Weights of a small mixture-of-experts language model, trained from scratch on English Wikipedia: 48 experts in each of 12 layers, a variant of Adam for the experts.
Below are experts of layer 6 (counted from 0) of a mixture-of-experts language model. Rows are named router (the router's row for the expert), gate (a neuron's input weights, with its number), up (a neuron's input weights, with its number), down (a neuron's output weights, with its number) and show model dimensions 64-95. Each number is 50 + 12 x the weight over its row's rms, rounded and kept within 0 to 99.
Before each expert's rows: a language model's description of what the expert responds to. This comes from a sample of Wikipedia text that the model never trained on.

# expert 6
It responds to: Mid-word pieces like d, ad, qu, ec, ro (Frodo, predecessor, enrollment), plus numerals such as 18, and words like first, had, reg, Count.
router:26 51 33 52 52 27 51 56 33 70 62 49 56 42 64 64 48 53 41 53 42 47 67 56 52 56 55 46 65 35 57 38
gate0:49 51 44 43 56 56 51 63 38 43 43 40 62 26 75 57 58 88 54 61 56 44 38 53 80 65 68 34 33 63 59 61
up0:32 51 41 40 61 40 57 65 42 53 47 53 42 56 48 51 48 56 49 47 41 67 51 43 46 50 48 48 71 47 50 40
down0:31 53 47 30 53 59 66 59 67 50 45 34 52 59 41 57 41 54 57 39 46 32 41 53 53 64 54 58 35 77 39 43
gate1:55 39 47 47 31 68 57 35 33 64 49 45 57 48 52 51 40 38 42 48 42 30 60 36 44 35 49 53 51 70 47 42
up1:38 52 61 48 69 44 39 68 48 46 45 49 51 39 63 45 70 60 23 28 54 57 46 47 59 62 27 46 52 44 79 58
down1:35 59 51 39 45 49 55 47 49 60 66 46 70 28 59 35 64 56 48 70 46 50 39 62 66 45 45 56 33 33 42 55
gate2:35 23 56 59 42 32 54 66 23 66 64 40 43 52 58 45 28 55 45 43 58 45 55 29 44 36 58 61 28 67 50 39
up2:55 32 60 40 48 43 59 60 42 53 68 44 40 46 57 37 56 79 53 33 43 44 48 47 59 68 47 32 40 25 68 43
down2:60 66 41 31 43 50 54 43 52 25 53 55 41 58 27 67 47 47 45 54 51 63 28 48 48 41 44 31 58 44 33 49
gate3:35 60 35 52 50 34 43 67 31 50 56 50 55 46 46 44 59 59 39 44 74 51 56 47 70 42 56 33 43 67 56 52
up3:47 53 42 54 63 58 46 36 56 49 46 29 54 57 51 47 48 60 25 63 37 21 47 43 85 36 42 54 40 58 39 68
down3:29 49 66 73 68 37 56 53 49 49 55 60 51 59 52 61 60 43 43 74 61 57 62 60 53 55 79 33 47 45 51 53
gate4:63 27 57 62 61 55 43 33 53 46 39 43 52 32 46 30 33 64 31 45 21 60 67 54 55 53 44 37 39 50 35 68
up4:32 42 52 64 43 62 71 30 64 50 43 47 59 32 39 32 51 59 48 64 49 57 70 54 52 47 42 44 56 62 50 74
down4:50 61 40 57 56 36 61 57 66 45 39 47 54 42 53 51 35 56 61 45 42 62 45 60 57 61 49 42 50 42 52 51
gate5:52 80 53 39 58 42 66 44 53 53 73 35 51 50 45 60 64 33 70 40 39 51 56 59 47 49 26 44 56 36 28 46
up5:54 43 55 81 52 45 55 64 66 53 53 36 50 54 51 41 85 38 75 52 38 39 70 51 66 37 40 55 34 47 51 59
down5:46 60 39 38 49 67 27 53 42 54 46 48 50 35 51 58 37 56 50 49 68 36 40 36 54 34 50 36 58 35 31 36
gate6:36 62 65 65 35 62 54 26 27 60 55 55 47 44 54 60 37 49 47 55 48 28 38 58 59 49 54 39 47 25 81 42
up6:51 37 49 69 40 27 65 56 40 38 62 44 62 41 52 70 39 48 44 62 38 38 21 67 63 68 53 56 56 46 66 41
down6:43 54 70 70 62 63 36 57 46 39 43 56 70 57 71 20 67 68 42 66 49 33 48 45 41 35 64 55 44 51 62 55
gate7:55 48 53 52 34 38 73 63 33 34 42 39 60 46 68 65 63 46 64 58 60 36 45 58 52 53 52 21 45 36 45 30
up7:63 42 60 53 64 34 64 53 51 51 39 44 46 44 43 43 51 31 61 72 52 42 66 57 38 33 39 57 55 45 49 34
down7:68 61 51 64 45 70 42 42 61 62 50 35 58 36 27 52 56 26 39 49 40 69 46 43 61 63 37 58 57 64 34 46
gate8:51 32 41 66 39 33 61 69 57 77 72 48 68 48 63 54 52 40 60 28 51 26 54 35 28 44 56 52 49 46 60 40
up8:49 45 42 53 34 47 34 52 69 49 62 30 35 62 61 66 60 71 53 41 32 72 61 59 46 53 41 51 46 40 56 57
down8:59 46 83 17 57 64 60 40 58 36 48 55 48 54 60 59 40 55 38 55 52 33 38 57 46 36 45 52 50 26 50 43
gate9:29 69 44 32 28 57 48 56 44 49 52 57 43 51 62 56 36 70 50 28 64 62 27 58 44 48 35 33 32 61 57 62
up9:35 71 36 48 30 43 45 49 35 73 39 53 55 43 68 36 61 73 39 59 57 55 40 57 58 55 43 41 43 72 72 59
down9:54 48 39 51 70 45 44 28 37 59 56 57 35 43 65 55 42 52 48 42 70 43 59 59 42 50 27 32 48 43 46 61
gate10:70 46 51 58 48 62 35 51 45 57 67 62 47 38 58 49 70 43 68 38 57 46 43 49 38 66 44 50 30 44 49 56
up10:44 59 48 24 34 57 46 54 57 49 31 46 51 57 42 55 50 66 45 51 31 39 52 60 42 65 62 61 54 36 58 30
down10:57 42 58 63 59 51 64 37 70 46 29 46 35 29 55 45 67 59 66 20 58 28 49 51 57 28 33 62 27 40 37 57
gate11:46 48 58 50 51 67 64 57 41 65 60 51 60 45 35 62 52 54 40 64 36 53 35 57 36 59 41 26 51 80 40 25
up11:49 44 59 44 60 53 36 46 39 65 34 48 53 54 65 48 40 66 62 77 49 52 46 42 51 53 32 37 52 68 37 50
down11:57 44 56 62 65 56 46 25 47 66 37 60 54 47 62 65 40 50 48 62 65 69 49 59 27 57 36 50 66 42 38 60
gate12:49 35 64 20 47 28 36 38 62 48 34 43 53 46 51 40 33 52 51 48 52 50 63 37 48 56 60 54 48 43 38 40
up12:43 49 61 46 45 45 72 41 60 48 34 40 56 38 47 61 36 44 60 68 54 60 53 37 52 50 59 38 44 69 50 44
down12:54 35 36 56 63 73 42 39 54 43 53 53 41 58 40 72 59 48 74 50 52 56 13 61 50 28 43 42 48 42 35 56
gate13:37 49 55 77 63 55 55 30 17 50 49 38 79 34 53 35 45 48 27 43 49 39 37 40 50 62 38 46 54 60 63 36
up13:47 65 51 61 59 67 43 36 63 36 57 47 54 48 48 61 65 44 47 39 24 57 56 57 39 54 61 34 31 40 62 43
down13:40 34 60 54 42 22 44 55 48 53 33 58 67 35 56 66 52 51 49 28 47 46 51 36 57 49 64 48 55 37 27 71
gate14:58 59 42 56 51 51 68 55 45 51 73 43 37 40 37 55 48 65 32 58 47 58 56 67 46 45 49 59 43 60 39 54
up14:57 46 47 57 64 50 31 62 55 24 49 53 54 56 56 57 57 55 51 52 62 65 64 64 62 54 32 65 53 44 45 49
down14:44 50 28 43 32 35 50 64 51 43 60 48 38 42 47 61 37 32 52 47 64 48 39 76 65 56 47 59 54 27 40 71
gate15:60 47 53 57 57 41 48 41 69 59 27 52 26 45 54 50 73 50 43 45 42 43 51 54 49 63 58 69 43 46 39 64
up15:34 35 50 68 43 37 46 54 41 49 38 49 43 38 45 59 53 49 83 57 60 44 74 50 44 45 32 59 52 32 30 54
down15:54 56 33 40 46 48 65 42 50 62 35 39 44 70 66 48 66 65 56 58 38 59 58 56 51 50 58 50 31 58 61 41
gate16:52 48 55 22 24 47 41 50 42 54 67 44 63 40 57 72 44 74 51 40 53 63 42 54 30 43 39 43 40 51 56 46
up16:42 58 41 62 64 52 39 48 45 46 40 34 60 43 31 53 36 46 55 52 43 53 66 42 77 43 73 35 66 57 38 38
down16:77 47 47 49 61 41 46 69 58 60 63 71 31 26 56 42 54 50 31 55 49 42 64 42 43 56 47 53 53 57 46 48
gate17:55 41 46 51 52 49 20 45 47 39 64 67 37 68 56 75 59 59 31 36 35 71 44 73 36 59 53 65 41 40 38 47
up17:56 50 55 46 52 43 63 37 48 60 63 42 44 74 46 46 31 37 47 47 43 58 45 66 27 46 37 58 54 52 61 16
down17:34 70 55 57 48 51 57 56 61 62 38 51 72 45 63 54 56 71 51 60 47 60 31 56 44 31 24 66 73 35 62 57
gate18:63 28 46 62 57 37 35 46 36 42 54 50 38 71 56 58 52 52 53 50 22 53 69 50 49 60 28 48 49 39 39 48
up18:52 55 39 41 55 75 34 48 60 62 47 61 69 41 60 63 51 52 58 62 57 55 31 33 67 33 55 40 44 50 55 81
down18:61 35 56 66 50 68 42 79 29 34 33 51 47 63 54 58 52 75 42 53 54 42 63 58 66 45 32 21 59 61 46 63
gate19:30 54 34 35 65 55 51 64 40 59 52 46 51 40 52 48 64 42 48 53 62 45 38 66 33 43 59 57 56 78 57 56
up19:52 51 63 43 55 48 44 26 66 60 51 46 72 46 40 53 53 35 54 70 62 35 46 62 49 36 40 42 65 54 27 49
down19:37 35 63 41 70 32 63 61 41 51 45 53 37 25 53 53 60 67 36 49 36 68 48 74 45 43 40 44 56 73 58 45
gate20:51 05 38 59 50 61 40 30 49 53 46 50 48 34 55 46 61 40 38 35 41 50 34 48 60 62 60 48 63 46 58 64
up20:54 39 54 53 43 52 65 51 42 53 53 54 40 69 39 64 55 74 29 64 46 54 30 36 44 45 57 39 41 52 71 31
down20:54 56 73 64 33 34 39 69 53 57 54 52 67 46 47 44 61 50 58 40 57 55 76 25 52 60 46 65 53 40 55 23
gate21:34 64 56 69 61 44 42 49 50 19 29 44 36 66 51 48 62 44 52 66 51 17 64 58 29 47 46 56 48 64 48 29
up21:58 63 33 42 56 37 47 54 49 66 53 39 44 38 29 40 49 60 65 43 27 66 43 58 37 41 52 41 51 37 52 66
down21:49 60 58 49 49 53 25 45 50 42 48 61 38 42 63 61 50 38 56 34 45 46 51 67 72 60 51 59 41 58 44 47
gate22:45 46 28 52 46 37 66 47 31 70 45 30 50 54 32 43 44 43 32 65 46 44 31 47 49 58 68 52 58 60 42 36
up22:41 40 56 68 49 55 52 45 69 48 21 67 76 62 65 56 53 55 54 37 41 42 45 40 32 58 30 23 51 41 59 40
down22:56 64 44 53 30 45 46 57 36 42 60 55 60 72 32 52 49 77 60 41 87 61 65 52 53 42 52 61 37 40 43 49
gate23:62 61 17 32 61 67 45 61 34 64 66 54 53 39 47 66 59 42 54 24 44 24 62 74 59 48 39 33 48 47 58 48
up23:49 31 49 54 54 40 40 45 21 55 79 41 34 36 29 58 51 49 43 42 39 52 51 49 48 52 32 49 49 42 38 33
down23:38 79 44 41 72 57 34 51 62 55 37 57 47 39 53 72 47 60 55 74 30 30 40 53 60 37 55 33 54 41 77 43
gate24:61 27 75 62 36 42 59 59 43 39 52 70 42 61 51 56 64 40 54 48 39 72 44 48 73 60 40 53 53 34 50 45
up24:67 47 58 72 37 45 58 51 62 47 63 55 45 55 49 48 51 61 80 35 46 68 50 58 57 49 68 44 39 56 54 69
down24:54 53 37 41 31 41 55 38 59 40 24 34 47 45 43 45 46 40 56 47 36 32 67 50 41 48 46 41 75 54 58 54
gate25:59 76 62 49 25 80 77 45 41 64 38 63 49 35 71 61 59 58 45 39 55 59 31 47 47 63 57 45 47 39 48 60
up25:43 41 41 47 67 58 51 57 52 32 73 33 37 65 31 45 50 67 51 37 63 44 32 48 44 48 42 42 44 39 56 55
down25:50 44 63 63 73 59 51 39 46 58 64 46 36 54 51 74 72 54 50 59 76 85 63 72 52 40 51 34 53 32 41 41
gate26:58 55 48 40 58 47 74 43 55 47 37 49 67 35 61 60 74 59 40 60 59 50 30 31 66 64 28 39 65 62 67 38
up26:50 64 56 55 46 45 57 62 38 58 23 52 61 26 60 46 58 49 52 60 36 37 48 46 67 64 47 52 69 50 61 55
down26:73 29 33 65 47 75 55 73 46 38 44 45 52 54 41 62 42 44 50 41 58 40 50 49 35 47 36 50 28 48 42 56
gate27:58 24 54 53 58 61 52 34 42 42 57 61 31 54 43 64 40 39 40 55 45 74 39 27 62 54 56 59 62 48 58 46
up27:47 29 45 76 25 27 46 48 47 54 38 44 25 41 54 73 50 49 79 38 33 66 08 55 63 50 49 57 45 59 48 41
down27:69 45 47 57 67 47 63 59 59 36 46 44 26 59 74 51 64 31 49 61 36 34 43 42 53 65 55 60 71 59 55 69
gate28:42 36 56 47 47 44 60 54 63 55 49 45 47 45 35 40 69 54 52 36 50 70 53 58 53 43 69 48 73 46 46 34
up28:47 75 49 31 38 57 61 48 46 40 58 59 44 54 53 53 58 37 39 31 58 73 57 57 37 53 36 54 39 42 34 46
down28:65 48 65 37 43 65 51 44 47 36 38 34 56 26 58 62 66 76 73 52 43 61 35 37 50 33 73 32 56 55 60 56
gate29:32 31 49 44 51 37 51 72 33 34 45 41 42 47 47 49 47 37 47 45 73 47 51 57 53 65 38 48 46 50 36 43
up29:68 49 47 62 37 51 39 57 38 61 51 54 30 46 58 59 53 51 46 48 41 36 52 49 35 53 46 59 51 46 66 45
down29:42 59 54 63 43 37 35 54 59 43 62 63 61 50 59 48 58 49 53 33 45 56 52 41 35 51 45 33 60 45 47 45
gate30:46 42 47 46 58 73 53 53 48 55 32 48 68 46 67 24 43 41 41 27 60 19 54 52 45 48 56 41 49 52 36 37
up30:33 50 35 35 58 63 45 63 25 37 40 48 57 46 63 44 63 53 42 43 56 42 53 43 60 51 54 52 44 39 58 68
down30:52 57 27 37 36 45 37 38 70 67 75 67 50 70 51 58 48 39 65 40 56 53 63 47 35 50 31 54 46 33 46 39
gate31:46 57 47 33 31 34 48 38 53 45 61 26 25 48 64 49 51 56 75 49 42 33 58 49 47 51 55 58 58 59 52 49
up31:45 44 65 48 31 53 52 59 29 43 59 32 34 42 50 50 66 43 71 42 54 47 48 32 45 54 46 58 64 58 85 35
down31:64 57 52 55 65 45 53 49 41 17 43 47 44 63 36 60 50 48 28 63 45 35 36 56 40 71 47 56 50 43 42 61
gate32:34 63 36 36 64 44 30 55 48 49 67 50 67 51 69 61 72 56 36 62 49 53 58 50 55 61 51 39 60 48 38 37
up32:36 47 51 24 48 56 40 50 45 64 84 62 52 55 48 43 65 50 27 51 66 46 51 53 49 29 51 34 71 75 47 70
down32:65 50 41 84 49 47 56 39 63 72 39 56 68 39 46 59 76 53 53 65 62 36 63 45 33 43 44 42 47 36 47 46
gate33:44 56 62 52 56 65 63 64 56 51 66 52 47 30 57 52 70 52 38 53 49 49 62 48 60 52 48 51 30 60 40 48
up33:70 44 53 40 50 38 47 27 46 43 41 41 30 50 55 62 10 37 53 63 56 55 34 55 34 50 46 57 62 49 45 60
down33:52 32 70 32 40 43 69 61 46 45 50 47 44 46 42 41 62 58 46 39 53 50 47 54 46 44 76 64 69 52 42 65
gate34:53 63 64 51 45 54 44 42 27 45 47 46 55 66 51 43 44 41 50 38 71 43 35 46 34 72 52 45 41 42 55 60
up34:39 31 66 60 48 58 46 31 89 63 54 49 31 60 36 48 36 52 29 54 27 52 54 45 61 46 47 48 57 66 57 43
down34:44 61 63 54 38 38 44 42 36 30 44 46 43 46 54 57 47 61 57 55 41 49 52 52 62 61 58 45 57 36 60 49
gate35:46 42 63 47 46 54 41 64 48 46 71 49 52 53 46 53 30 63 31 59 45 39 38 49 46 44 33 58 67 73 45 40
up35:33 55 21 54 39 47 29 46 50 25 54 46 64 40 36 51 33 37 50 61 51 74 66 56 62 38 54 60 55 34 70 40
down35:56 33 22 66 61 72 65 43 38 48 41 54 41 55 46 33 68 56 66 43 36 48 42 42 68 57 67 50 34 42 45 44
gate36:31 36 42 88 47 61 38 54 49 35 49 72 20 46 53 42 60 33 51 44 36 43 67 60 43 29 32 66 48 63 41 45
up36:52 62 48 52 45 70 26 38 43 48 35 58 38 44 52 40 31 37 55 33 48 53 65 45 51 44 47 69 70 42 32 49
down36:49 64 30 31 18 57 59 45 45 36 41 46 38 55 56 32 38 33 51 50 54 64 29 46 38 35 60 34 67 46 61 40
gate37:54 41 64 56 60 61 52 50 59 66 45 48 44 37 57 70 51 72 68 63 45 60 44 43 66 71 37 54 42 48 47 70
up37:43 50 47 28 50 54 54 33 37 51 49 43 60 63 33 45 63 35 26 52 43 49 59 47 40 32 56 50 57 37 55 48
down37:51 46 64 43 48 50 50 48 65 44 49 50 58 40 45 73 55 53 51 54 39 47 32 52 50 36 55 68 39 64 36 52
gate38:64 46 57 49 54 41 65 45 36 44 76 63 57 48 59 48 51 57 53 65 32 50 61 45 59 49 59 65 67 65 53 51
up38:44 45 55 31 46 49 70 57 72 56 41 57 40 55 62 55 43 23 74 57 58 56 44 39 71 52 45 53 62 57 47 36
down38:58 61 62 62 41 62 41 40 43 37 44 48 42 55 66 56 55 70 34 47 43 57 12 38 46 32 70 36 56 64 39 52
gate39:37 48 38 42 41 18 49 55 26 38 58 60 42 52 48 58 42 32 44 45 39 50 53 38 45 52 49 59 58 42 40 47
up39:35 73 38 52 53 46 42 72 40 46 57 51 68 41 53 64 37 45 55 33 67 47 80 50 64 44 23 44 61 66 44 28
down39:66 41 54 42 41 36 44 46 65 44 33 40 53 21 41 54 59 68 37 68 55 57 29 59 56 49 62 42 49 54 47 50
gate40:54 55 66 51 29 44 64 26 54 55 63 54 29 51 34 59 42 61 56 38 50 63 53 60 32 56 34 61 54 21 53 52
up40:42 41 59 27 50 59 37 41 46 47 39 43 34 40 24 46 70 71 25 46 31 67 59 62 47 56 71 32 54 50 48 57
down40:54 49 37 49 65 61 37 42 46 38 52 44 56 50 47 72 53 44 43 50 43 43 44 37 49 29 37 34 38 31 60 31
gate41:31 51 48 64 54 49 45 77 46 60 39 38 50 70 49 66 64 62 38 54 37 53 39 34 61 52 71 72 40 46 46 36
up41:59 34 48 34 62 58 50 33 62 38 60 50 41 42 48 34 32 47 49 68 59 62 59 65 42 51 24 42 59 68 54 73
down41:56 68 69 46 73 39 60 64 62 50 53 45 31 52 38 54 55 41 29 54 52 66 46 39 61 59 46 32 47 54 58 52
gate42:47 58 52 20 53 53 63 46 53 61 46 43 32 51 54 32 52 51 38 46 40 62 48 33 40 62 64 55 43 42 42 62
up42:62 68 40 72 65 33 63 51 40 43 52 64 55 42 44 34 40 51 77 44 54 41 41 54 34 56 49 32 71 52 56 35
down42:47 53 40 51 44 62 65 71 73 54 47 59 43 72 53 45 59 55 50 38 60 58 51 51 54 33 53 49 65 46 46 66
gate43:52 53 36 46 51 54 68 53 56 62 66 61 47 57 37 60 57 63 50 22 45 31 57 44 40 32 52 59 62 47 48 48
up43:54 48 63 65 54 62 36 37 64 27 53 45 35 83 42 55 30 43 69 56 45 36 29 65 49 49 35 48 39 39 48 50
down43:43 39 31 57 44 70 52 48 46 65 64 57 37 47 38 47 49 56 45 32 76 28 52 43 76 32 82 45 41 35 56 56
gate44:57 66 78 53 52 47 55 57 26 48 50 50 52 58 55 55 52 49 47 50 52 51 61 62 45 51 65 65 44 58 55 37
up44:42 50 33 37 45 49 50 63 59 49 51 59 73 43 57 47 66 49 62 58 46 52 29 55 53 67 49 29 58 33 49 64
down44:55 35 35 33 49 37 39 66 50 44 65 49 43 46 47 37 58 63 65 28 54 41 74 56 40 23 62 45 42 42 63 28
gate45:60 43 65 72 53 42 28 52 56 35 48 54 55 37 42 44 55 46 54 41 51 62 46 61 62 74 39 56 36 49 44 52
up45:59 47 51 44 45 37 42 61 26 51 51 29 53 57 58 46 61 59 47 78 74 31 57 54 41 34 50 40 50 60 50 65
down45:49 49 25 42 55 44 43 38 54 46 48 47 31 33 48 48 52 23 65 48 50 62 44 47 69 48 65 66 51 57 67 45
gate46:63 58 55 60 44 42 58 38 51 45 37 61 45 47 46 46 18 33 56 51 53 53 53 59 44 52 75 47 53 40 15 54
up46:52 31 54 37 39 35 67 48 61 40 59 65 64 61 31 49 57 75 62 44 56 61 59 49 61 59 36 35 55 55 44 48
down46:72 59 52 51 36 39 61 52 66 33 60 46 48 33 78 50 51 67 60 46 44 51 47 59 50 58 47 23 43 49 60 48
gate47:52 66 51 49 43 53 69 54 23 57 63 23 38 30 46 53 71 52 65 39 58 67 53 31 65 42 52 65 31 74 38 45
up47:23 48 34 52 64 65 33 37 29 36 69 52 51 74 29 63 22 32 63 49 36 56 46 45 61 42 37 52 75 51 38 61
down47:61 50 31 55 38 71 59 54 37 36 41 73 54 45 37 36 54 59 75 48 56 44 57 44 73 47 38 49 52 48 51 77
gate48:37 20 57 33 47 52 62 39 51 56 68 61 58 59 65 31 42 51 31 45 56 40 50 24 55 58 58 53 55 45 65 27
up48:60 56 42 66 57 45 36 60 74 57 37 26 42 63 50 64 58 37 75 66 43 49 50 48 45 54 38 33 58 44 30 76
down48:53 50 67 49 16 62 56 53 56 23 64 67 49 64 68 31 24 49 49 54 51 55 54 54 38 47 57 48 49 71 62 50
gate49:58 46 51 58 65 47 46 46 55 41 56 58 50 48 41 65 46 56 43 59 49 56 56 54 65 66 41 33 51 56 72 29
up49:38 44 47 62 47 48 45 52 44 38 60 56 64 50 39 53 55 46 42 69 33 50 47 36 63 41 51 39 86 39 75 46
down49:53 39 62 59 32 63 75 43 64 59 55 59 36 71 61 40 45 49 55 50 76 36 43 68 31 59 57 63 30 39 66 43
gate50:58 50 63 60 55 38 39 36 33 61 45 50 62 35 26 64 48 74 47 57 52 39 65 44 88 45 48 45 43 51 53 65
up50:37 45 67 60 49 52 44 38 51 54 58 39 41 48 50 58 46 63 26 35 43 34 58 53 61 57 24 38 52 58 56 41
down50:45 29 46 71 52 34 30 18 57 45 40 37 41 54 44 47 52 32 62 48 46 60 59 40 55 61 41 43 46 56 65 53
gate51:48 43 44 52 46 30 48 58 48 60 86 48 46 64 69 63 56 52 44 49 60 57 80 53 42 46 50 65 56 47 59 58
up51:44 45 38 55 48 47 67 50 50 44 34 23 38 62 67 57 68 40 44 58 57 38 46 52 38 44 40 60 42 33 57 45
down51:58 68 47 68 69 59 47 23 51 50 46 60 55 44 45 32 49 47 33 46 52 57 55 46 63 60 47 45 45 48 49 50
gate52:35 50 48 67 46 52 42 61 41 39 57 27 50 43 75 57 26 48 34 50 37 45 50 55 44 61 41 48 57 44 41 50
up52:67 41 62 63 48 51 57 58 46 19 67 59 43 56 45 45 36 64 41 55 63 60 46 58 58 46 40 40 63 52 55 55
down52:42 54 31 48 36 47 58 30 53 47 56 71 69 34 44 62 57 47 67 42 11 45 57 47 38 45 44 58 38 51 37 48
gate53:29 46 57 55 55 46 39 47 25 49 35 52 52 71 46 48 37 54 48 52 44 30 65 72 50 46 39 38 47 78 33 67
up53:25 69 57 53 49 68 46 65 48 65 51 45 41 49 55 58 69 43 44 53 57 41 45 36 57 50 59 32 59 55 50 58
down53:27 49 19 40 25 33 68 50 50 64 47 51 40 52 33 55 45 48 50 37 62 53 28 70 44 49 51 63 53 54 65 48
gate54:89 34 58 39 58 52 41 30 33 55 62 60 55 47 68 53 53 48 46 53 22 57 49 63 58 42 51 51 30 63 36 44
up54:51 37 58 45 57 40 29 38 39 54 45 39 54 34 39 42 70 55 44 50 45 44 70 62 35 41 62 64 68 58 43 47
down54:50 77 61 52 61 56 70 44 69 49 60 26 53 29 73 46 48 32 37 56 54 64 38 43 66 32 61 44 42 56 54 60
gate55:46 51 46 47 49 40 57 30 33 48 55 51 67 42 32 59 44 32 44 65 46 42 65 27 53 26 67 60 42 35 46 33
up55:58 52 33 65 42 58 48 60 43 64 24 42 26 41 57 35 35 52 50 36 36 62 65 86 53 53 62 43 48 46 41 61
down55:69 55 40 47 32 67 54 54 53 39 55 63 39 52 43 44 57 48 56 33 37 48 46 35 38 46 49 74 50 20 49 36
gate56:52 58 59 45 43 45 48 62 44 46 65 45 63 62 54 37 41 47 45 50 43 68 70 34 51 66 57 26 64 34 45 70
up56:53 54 45 47 39 32 32 78 45 53 52 45 67 52 51 39 48 35 43 43 57 61 62 24 39 44 78 54 71 52 44 33
down56:52 26 39 46 56 60 49 58 44 49 41 55 37 46 34 66 71 70 65 57 57 42 71 42 63 26 38 24 51 63 52 59
gate57:62 43 50 52 46 46 28 56 34 40 56 43 57 29 42 62 45 51 69 49 47 61 45 58 64 57 54 50 62 67 46 55
up57:50 48 55 37 52 36 52 38 43 44 31 56 33 54 68 47 49 32 36 77 48 38 41 33 65 52 58 42 46 59 55 49
down57:70 54 46 75 47 51 51 50 43 58 46 54 30 65 32 57 39 34 61 61 33 47 53 53 62 60 54 60 62 40 78 52
gate58:33 67 42 53 36 57 46 37 43 50 62 66 61 40 38 67 66 42 62 44 34 31 57 35 71 66 36 38 60 50 57 59
up58:64 48 69 44 51 43 50 50 38 58 67 57 37 52 68 45 47 65 36 65 27 56 27 48 54 32 66 48 58 29 56 64
down58:60 33 43 56 48 73 49 60 60 73 59 61 48 47 47 41 35 56 35 25 51 51 38 70 58 64 52 62 57 62 43 48
gate59:50 53 42 60 38 70 59 47 42 39 53 37 21 35 48 66 40 46 65 54 36 44 43 58 67 33 41 55 47 54 46 52
up59:60 29 55 58 68 35 61 51 40 37 58 48 46 71 40 41 58 50 48 52 44 39 40 44 54 50 56 60 57 36 32 70
down59:52 49 60 87 59 40 41 43 58 50 30 58 42 32 25 66 62 65 48 45 54 45 42 54 37 40 56 35 56 42 42 51
gate60:60 52 67 41 48 48 50 49 55 45 52 54 42 56 65 64 39 76 38 54 48 42 39 52 58 52 70 33 58 39 40 66
up60:50 20 44 41 54 62 40 29 61 34 49 50 56 55 40 44 45 49 67 46 37 53 40 32 47 35 53 54 39 32 38 72
down60:52 57 40 70 55 44 44 53 60 68 51 27 48 53 57 62 50 48 47 60 41 47 42 55 43 44 54 47 57 42 55 54
gate61:43 43 71 52 45 43 70 55 39 55 37 70 78 70 46 40 35 71 39 33 29 61 63 51 42 54 64 43 31 38 31 53
up61:53 53 43 48 44 57 48 49 48 64 64 29 25 44 49 52 51 49 50 69 65 50 38 44 60 47 38 51 53 53 50 34
down61:66 48 56 46 53 24 44 43 46 62 59 40 62 47 69 47 66 45 41 51 71 45 48 57 77 59 64 54 36 60 39 35
gate62:48 45 39 55 57 44 50 80 56 45 43 38 37 45 64 45 25 22 49 56 42 69 73 53 45 59 52 35 66 39 79 64
up62:48 51 67 71 48 48 53 74 63 42 50 62 64 50 58 29 64 42 27 27 73 56 59 36 49 29 58 57 43 48 50 41
down62:49 58 29 50 67 22 28 26 38 63 59 28 63 63 53 54 47 40 45 38 27 57 55 55 40 54 59 29 72 38 46 47
gate63:59 55 69 60 63 57 66 52 46 49 33 60 29 65 59 46 55 50 28 37 54 46 70 43 50 73 43 52 58 69 43 53
up63:27 37 33 55 28 34 45 42 38 43 59 44 22 44 43 44 61 58 51 84 55 44 51 48 69 31 27 65 29 44 38 38
down63:22 50 52 65 55 63 57 48 36 63 46 65 45 63 77 61 63 53 41 65 62 57 52 62 43 48 39 38 70 51 63 38